Below are experts of layer 2 (counted from 0) of a mixture-of-experts language model. Rows are named router (the router's row for the expert), up (a neuron's input weights, with its number) and show model dimensions 0-191. Each number is 500 + 25 x the weight over its row's rms, rounded and kept within 0 to 999. Numbers have three digits each.
Before each expert's rows: a language model's description of what the expert responds to. This comes from a sample of Wikipedia text that the model never trained on.

# expert 52
Closing == or === of section headings and paragraph ends, plus word endings like listings and ers, common in album and song articles.
router:471486525491502505501493500461461541505475491491490479517495483488520511526500480506501503529527521507491463506532459494540477503500487521543501535483529503508501508480516507471535529519499498523509464494529466456513525493495556528509491488527498510453527472515468509452517510489454478475549502525497482467521492456512500490527533506485492512517477514535477532486489533527495448506505467460533496539477549507471465510536502518479476467483522486499529485504496505603497489539487473504526474464466518522500506489468526519481500523491496424546518514479495505494488455531496539483
up0:505528507510506449503527507494458465535442519452515471478494494485500572552486511480533490534532447491501480511473495514490511537475473531526552491487549550509516500474477515507527484496524493507482565494474516485496472517531502511453482505540496483485543561503510477487522485479516539498498500471479491470510491479470498524498501482483525493480492499536448492509475463534491509507511480504473480468513564512500499476480474518497526509560524488488539509524518522526458509496486494547512498529508498485490493538530488504465519466483507497504518479487513539542500478468481492492
up1:489504510477486480432494503457490511493495518449504471488509494483518486501533502499436510498530496506503512491525513441500462518513513543536512510540494497486490476506518510475500507503490486494513475451444473494509496513468540508455454474497535509465506504528487478506448519530502490466511469515481498520453490463502531492486511499471514504474530455534479507463476529493491539470502495484476539483476566515540519466550499499472481507478504505459507523508506508533491529527503476547530535526463540488510497496473487480488496494454482477484484477456503519538474534489522551482
up2:513459499462479500500520498454515465544486502483479506514495528486487469500491486503537519469520503509528520498476491534510468491523500524485522503533493496486510487499486507458485522526497475535486456471504500514505479519497507527486487456530545525501549514533523544489511563479508539516538476528489490498522519455499486511488508485489536520523457511511500542477509532521510485496493530516516517496496553516413483532544491466550495548544499536528466538518482530523516483549509544456487494544464488516495542488495507506475493509480512514500519502469456469518475485538514506489
up3:471543526473512509537505536460466495476498456503475479509533548471528511467483522518498488503483539456426482485541490484508502481525512481473518488517533493480503513506537538502519496525490503496534471525438512515480480499485478512528488516510505465489536513463471471464486516502498494459512482525451556465511506532525497495513517495469473506492479497544525487507493512551504498492520516543486466504510480522485493472478517534492502495489471527452440513464472483528503531497526493472511480496502512468466533503470490523520534482481508543531462534472531499481501503531504543455
up4:532514521555508460479471532519532516464493440462479488492503530499516539515528532527483490468473442543533469473544482491493516483463534483473505526521524501491519494488535477528495498525475478514456525504463519510498450466530533463499524478501530519544468477451506516489484507489509461441501535508478527534495493508511515528487484479498514502535510518519497550540442497536492520529494517495479465522547527459519508514480503522483485494493447470510487477448518534480519490471476492516533496491522509489518512512491504513495495485519529475518492511472493498472478536503500495474
up5:539493474519493474445483462552485503499546462467504489507508511517491464517473537505466502479482474524516524495524501528512508501499485512500495521501495481467529526526525512510497460454436490525504462492495479502527496525500526502479490517471501463442432509491505502555518503522498469511525520480518499515462489515516497518497524502481494498483503475499537493524509496521488511461530436486501463498501481454484523494549478517508500514551486461523467494455544535472505535547509483474458478447523493490473519480512536511446529454488506520487529527523506503508464517504518495517
up6:524516489554499508504474494554484484512483453502507485499538516503477498511473523480516507514507488481540479516547495510508472514480457538499512509473519521557530511424492496448510486501499476462492462476495514524522511495509533501494559501538450524495479537524548437519522482494512478485496523488461471514485528507464528536497475487475505488486497458496493467508448527514466463486524526537487527489489535502462518492480513486534473474513534494466509505499476511513473470526442486529530493499495480487455512479486536509461467465500533488478513497486464527495479478497498523498
up7:489515496531502509511488502499515476473476516496454511465533541469508467529482486488495472545496454507442520509495489492563490519496468474525533517510531478517491472484500442486509532507536510496520506446522474480494510474490476490534537485554547499505526517466465498486518467493467480508500474523495483484497483463511537497523536491550524509481485533530520498534432512475483512486516502526501536555522549440481502505498516490488494485507534456466492504506495502505468502455501500500509498495491516506512512519504503551491519529444534508513452529492513506521538493461498541508
up8:497492518474523460489513507496466504481476462480490480516525520498514500488520491467498476500545493501506537481522476494519516516502506477489476500481528476518496519470527527492527502507469506438519481450553555477497478463455503468530485519516505458480563530463466501469463506501440471512479481479500526494519502489494531533479514539495509478544464520514501517485481520496553466539534496509475502484556504528529534502484504500499502498500536509485483491486504540497495473498502500492527474522528477511548477549470518520473429498455487484494489461515468537453491536524514494488
up9:491478510518508481507514534462510520504510470480556523513541493506491468525504516467525488536490478558434431516532489476518494528533519526493440480503490508510490483507491505524534493505456478477503474497490459537486468492467523520469480464525517484494526471539530511509487544488497502444521512501505519498500490490504499527497473505484514534516460548504523511493473473460508476495528527530512541495536525508491514513517464528497470487482512492496518475512493505541482479542520500503464524491517447466474497519527525457468536476456468466484506482463502522495498557504489532469
up10:503488481508523517509505480512476468503499516484568508484445489466531504537522490507498475527504530525518475514507537507497468485508483490493501482502516524460523500488483522513513445482496464554521439441526497503507498533515485530475491515489513508499471518496463466477520523504480535523504486473527502450499495470537472471483511534498503508507527500506491502508497481487477514523531503470520493494492507516460497527527478465458509484494503473513509540487491505479519484545483527459483512498466445473539525536498519491476528492452484493495409519457509476513473538521453505433

# expert 3
First digit pieces of years, dates, codes and table figures, such as 19 or 20 in 2019, and 27 in elevations.
router:466508448488484519507488518499503485513504497442544525488507489479469529512432520486466511546491469507484455475467558534487523526526493530463527486492500484508491503500470484486506470486487484530518478503471529497505488488481497475480515522469494497462462513526497485456573509474522491498488525500527487495524474495522476525497523470485484510497469492521502531490526467480463572500487471470504523496440502451548531492510491458507488516516479485517475506507458511516491512470521521513514512484449518478493463502505538498480491507512505456465466498454514452508484526450525488488
up0:500532480499484527476480501465532485512495517481525446507481493500511515473453510526483499480508520530485478471502493487524490496484518470509486502544508506531457510522535482526508478505544442500474511503503525500515499484505521497505470527499516524511472469474442521498476548521501473477501543518536498513521474488485471535531451494486453485491509489490516530499507503472487520502554502517473492513539507540470537514550503539484481505515499502462480509488544478527517518525481517520477515524504507553511469547513495461469445484532519504474564480488470521539487552470551539517
up1:515530507454487513504523543491471522463511514514481495508537524472518503474480514528482457506504462442424489515472532479478498498511502453522515464458518502503462511454496460488442446511526507479473488502503457499522489454467529485461533486510488505490525478504492492496478509496554514521456532467537515472509493505493532514455499510451472468485494523506453555497499508518451503480487480470517470499490510508478530443481523508523513522491488541535518496487517477518507488471538477481525529480503522486521497485472554499479496507500467501512484502513520500538503513504494512528
up2:517498474500493537483443494481493495468531510474482500477556463502524500521480515478473526494528493477521514508498519506488480513540456504496481494504440489475502511512501498490475487500469491523510441460458497504523499511504496480504496520502519490441464473482517500500493499508473492556484537488508517564450480502509511524499458470467549511458486505512503461560536505527482487495528469491501483458501489497494472550507463490474465459487508548494485442501462539492498497498481518478479475513493484498495501531475528522513487498471506533487456476485522503522488462583503492478
up3:544499479524520510519538509482502511511511528522513483488468513495471509492484502517479524556474493477466494506514491513511495501571525526514545487502480484511509487528492533528501528503512466498514525456528492503484480479523505484456512493489548483467465473555458471476511463487494528474469560522514447545533501484473480517511494487505527479475515485519472463474500530555534521486479454518469476557478452481477545479470524501475478467463499489514534503468500525495525506519505488501454483497531496474475511514510501479497491467472464486457511488535522479492525549486494526500
up4:494508474509511498516508492485473509492510487474515536482488522518484505507444462537532506523526481499473508489486496546494493517479454493430480475492510448461503491499491492505488454525533477498475539458483493541477453528500465499474467480501499448526482521457528497530524457514510494468484512545511476484449481497525501526510495535509463491486478525503580516462499463503508470492479482450521488505469480485523527502489482516513456546529507461493444513503451505498504520440465476491516518484521529520484510513491545521490523510473503489490506489492487497510543514468492501521
up5:522503473489456447540464501499528492467493523463501552506522522494475519505477442483479525495524501478508475498528506452482500523511500543493520440537529473494479519490454492461474526520464474466487505450452521491491489459490504485488532474485539493478512536512475573539520503460543495501472511480463511494527515469519492547494504513524499493524507560495495507509534489495496503517505516490484524471479540500544510527517516488508479517515493493520564517500494497525515501488536512520482525500468499509503543499541498494567498519483470516470456488476539511511501491491493500487
up6:507512460493509518459453513493435523509495497480493486515537454512534517509493517511537477515495453530453495518459505551483507480506498530472540466497525482479570474504567490443524493490514482477521508496511456500516520491490468506476512520452532494475500476512524490491501482483484486518428497533491490533508467522497486465460510481497525495479550471473537519502525480503525495485517476527530512495484494489495475495498492438527474502491512508490497508508508515475513486518489483469506505521485550494496476472498465498474533489457489492539515502473527503541484510536454518445
up7:476497507505503486518553503556497492539485511542537497507511538534508524511445480468452517497509492477497559480460512485528529557494518525505525489507530494511505522525522464535498536554490486501511460493504508477485467449530472503438527499508543504501524524494511468529497527464489516474538551483484464509542467472479487508513496501520519511470532509492503526509471511523501504469504498493499497520470577526447507491468491513490496456484484488498486492507501506527483489514462484475489462488468499456483524484473495474501489510477520509492526500483490504466477492492513423477
up8:475491484481488510477475485497461456494481452439495568492535516499510497477483539492450510483537443503492475476524503481511521501514506510482534507527490523495485516509484477507498510501468488460472446498499495475489487457476518498517514532490506519467474509504489495495555521495511476451507511489509444490495518460476495567531510476489520502506464495548506516434513495479526526508490527480498539494512498473508536499498500461491476534518474492490511488563495472534503510511507486537504535505540488504523523526451497493530458487483505510458530467516517508525529495487542555474
up9:522535451522490513494490510498481534529535451522460511494518486440535504510433524516540519498498489516464513524491507499468478478512480535468501545501458498498485490477485514464490512503516484525504503498524474467487471521471503532522536534484503461509456498542496519515525548517536527518494504526517469492519461509490504487496523521487481504532526470484494512495480487538492480488481533553491540527509471471525572510498461457498514502488472521476509489508531460517474496510501502510516492551500482533521468541455484509534460503457491505467487517462501524537502488523523547514
up10:518513495497496496500482512492509457506493499465535513516513542513526508526464490522537513494517512483545504521490518514494515496543506514495515511513535520501480508489491497505449546491485491530516495478482498488460526490507468452513482501504506490516475513527482456444544507516515488497463489505486509538522501404523463534527485477517501469492482535542531535487436487450535502521506510503533496483527515496482547471511487492519480517495496524479506531503488494500524461486458485451486496530471505491523485490453465483467482498441468459476439518491501491464488515434506484496

# expert 29
Two-digit number pieces, mostly the second half of years after 19 or 20 (2019, 1954), plus scores, percentages and times.
router:508508460468500455448477505507531510464464515493523504444521491512520491513461466453464499500502498533483506493533491521532496501489477507468560474503492548552478497520509526508487519508442531509524462493514458491506509476508462472487523544534529508455476508515507453531501523480528492501454523454529447490510484497471488504507524460486492522477484473514493502541473485471477481488465458499503522519482521505459516530471518465483492532535452451443498496479537473526513505474503456489502498505512482492518503476542489513490501480482491527486480470483524522496509470513502505520
up0:516535475467497476443512490511490498468507502522510511477491497437482520478480501561514543443514464522528482521454495489482494506447514498469495484504486512466460482530568505472504507504508480485526528502488521498529491469541514494482500466481496500500519546506535519523477519476510472519456516517517486534466529541510503527488536481491479525513522518491519471480537468453530485536475503491485499489512500539536536473524482452464512537510497484523508491564506466469495498493524503492507526514534545497480533511455495488495508487490494526491537485480532516484502514490530563488
up1:539501494490514519542507505468486504500481482499478541510526543479552498482504486510479535512496497484501516476504505550500448493522473540521516490535490453500504481529536524522499518514524535509502517483493484531494471445523504535466501483502560481533504515530474470545506475484523522487492453484541500503533474478525487550503491485509498476505453516529473485504508488495454474504516442499490529554483515504485547518533475468460506493496502505482500491520529516519485508511491439524479502505529500493510454525460498534496506525422480531463512535476463466505512514491511540499
up2:460464497463462498512461484473490487480505535497517450525511503471497520536492498531474506483504544525477473513496422512506502502513488538461552492554513480518494450520487496476506459486474471503487481504515521461545505484487489528481481496528503507504538473463474519492541527504517493518473498535480515550490507512538487546517513489466506520477447534468516517485492532504495488499504547514497499485519544539497544532454437506489489536493508497482514477483521500510545488494494519496513539493508495530488508488543521466523512521492527464494500498439512516530498507498509529553
up3:534545498483504469497483491480528501494552484547512486485507533546508486526507474483535538447499477477502434531517496494514497549477481550482486497534481541495473524504497511519485511503496502494506449478526479492514510541500505493455513509467502519509559526437456470539467496491496497446537513478529491538489484480488482544480465563483477515514515501487504500521493475505512543484510480528467473516511526534498509461491494537497530438481479496468528520488522464510510470523497503505487492508472512488520478511525488495513479497527550500525522516508475547464515512485518514498
up4:530496484495460443541478492457540514484530542490511506480473505510489497486491474505481497459518525510489463508486505479469474493558482489495493486524457488499501527513453520532480430481503514492502536461476562474519492451484541528513492489489472502528485480512510457519545504487549462532511479477501484516486521510491503521513508497445482553512529473528495479491475482504463512513478538535489546521543470507487533554532508509479482511517506490528522489535457498512480501477484531488482537487537492505492494482522474483553511509495497470460476516480528496481496519486488536525
up5:485482546520486493489510489480497498490454525508517490547520498490523513481469511433521525505511502495516523486459547525502456508548490529528472486508490500474490522470489449481528464499489531508483496487485495447480474464465540516515486452491479505503499520519475467527513514435506457498513530492482477526485492506545519479486503513532510519494506446481486496511479513541518482484498505449532544494514477506473527461460502513511519505479520496466555503512482492476518472529492462502473535471483488476498479449532496502520555502503470490521435509502514542522465516473481496534
up6:466497465486461558493492547467527495500545519479555453477520559497480470508494493480495501523514466512524517515479513538442550512494512552474520541510453461490432509498494471526494470516486510436494497496502540514507503500507451506499466506506508486521503509531465482510524466466526511472500511513516477545499518485472482519495497509525492519473486511529484534474479462491502507471508523522520481510508508523496546500485489515490493527522472486519489494505479515514506466468506477544542512482478541488478520497540524532520514495472511494467494502479558494499458535481478515541
up7:511483491511500493492453509505479474513506515538509479468449497502494468511518507475512492499528495457496528500551494480492498495472494527480489465484519517538467521501525464509512493519440470545497519466455500532474496499475494498525514504526547461530449491468478456508488487520516502501524501463524492465552487468544555480504502458496488461513505470496485493535488492526448490538511516483522516529462528472495534517524516449466493518475502485450507495481551511527487538539535456512488485519491489533498493505501498540504564539450514542516508501489504488504487498481497515527
up8:512493477459483551486503499484487535493504482487466487534565505490510501502474481506490517492486471445454512494470503463518445469524501490475485476521511469519546537454502436479478520448481510507476520495530510520516455471534547505486515476509494538488493493522504522507488487497519504516458478505473499535520477500507493552546529465511493513496536513504505503543480521479463482507485468477488495504510502461458569525488495475512463543471489479495505483520485485505497528485495455461458518494519479513498495511500525520543509517443453546498520516476518511508502529507510527490
up9:530495453449469516469512510468518523526519490465519496508513472513487507495479498469440496482497503508480538494494484471492498469483492523464491489519491485522500499475506474471474487492479507542490526442508503518495472437520489490479513505553533502490465540475530512510492481494488482550449497484500467494466518524520512507501524469477540520483509485469482569533495494522496485509521473504500517508464478512464538569542493485531460544506529494522540452476527501548470479482538494489508502486502471498511557497490507504502529502455481519511476499463508509530509547537483488520
up10:503514499495543522469523504501494501480533536454548440510506438511492485490485508519511484464504487517507483477456455519488497468504505469493512488490487481542477501520472528496530465485490475524522529490488500452490479512502442533472549518524543511482500525477478471508459510540448495510492540530497523477492486469492518526495511520468528554496544528519484545510525509490548477571527507489502513477536485545521506568539486494542481496525481474511502521555500489539506501490514493497540493529485489495490530515518510519523490515501496474506492497490501532495514541512490507473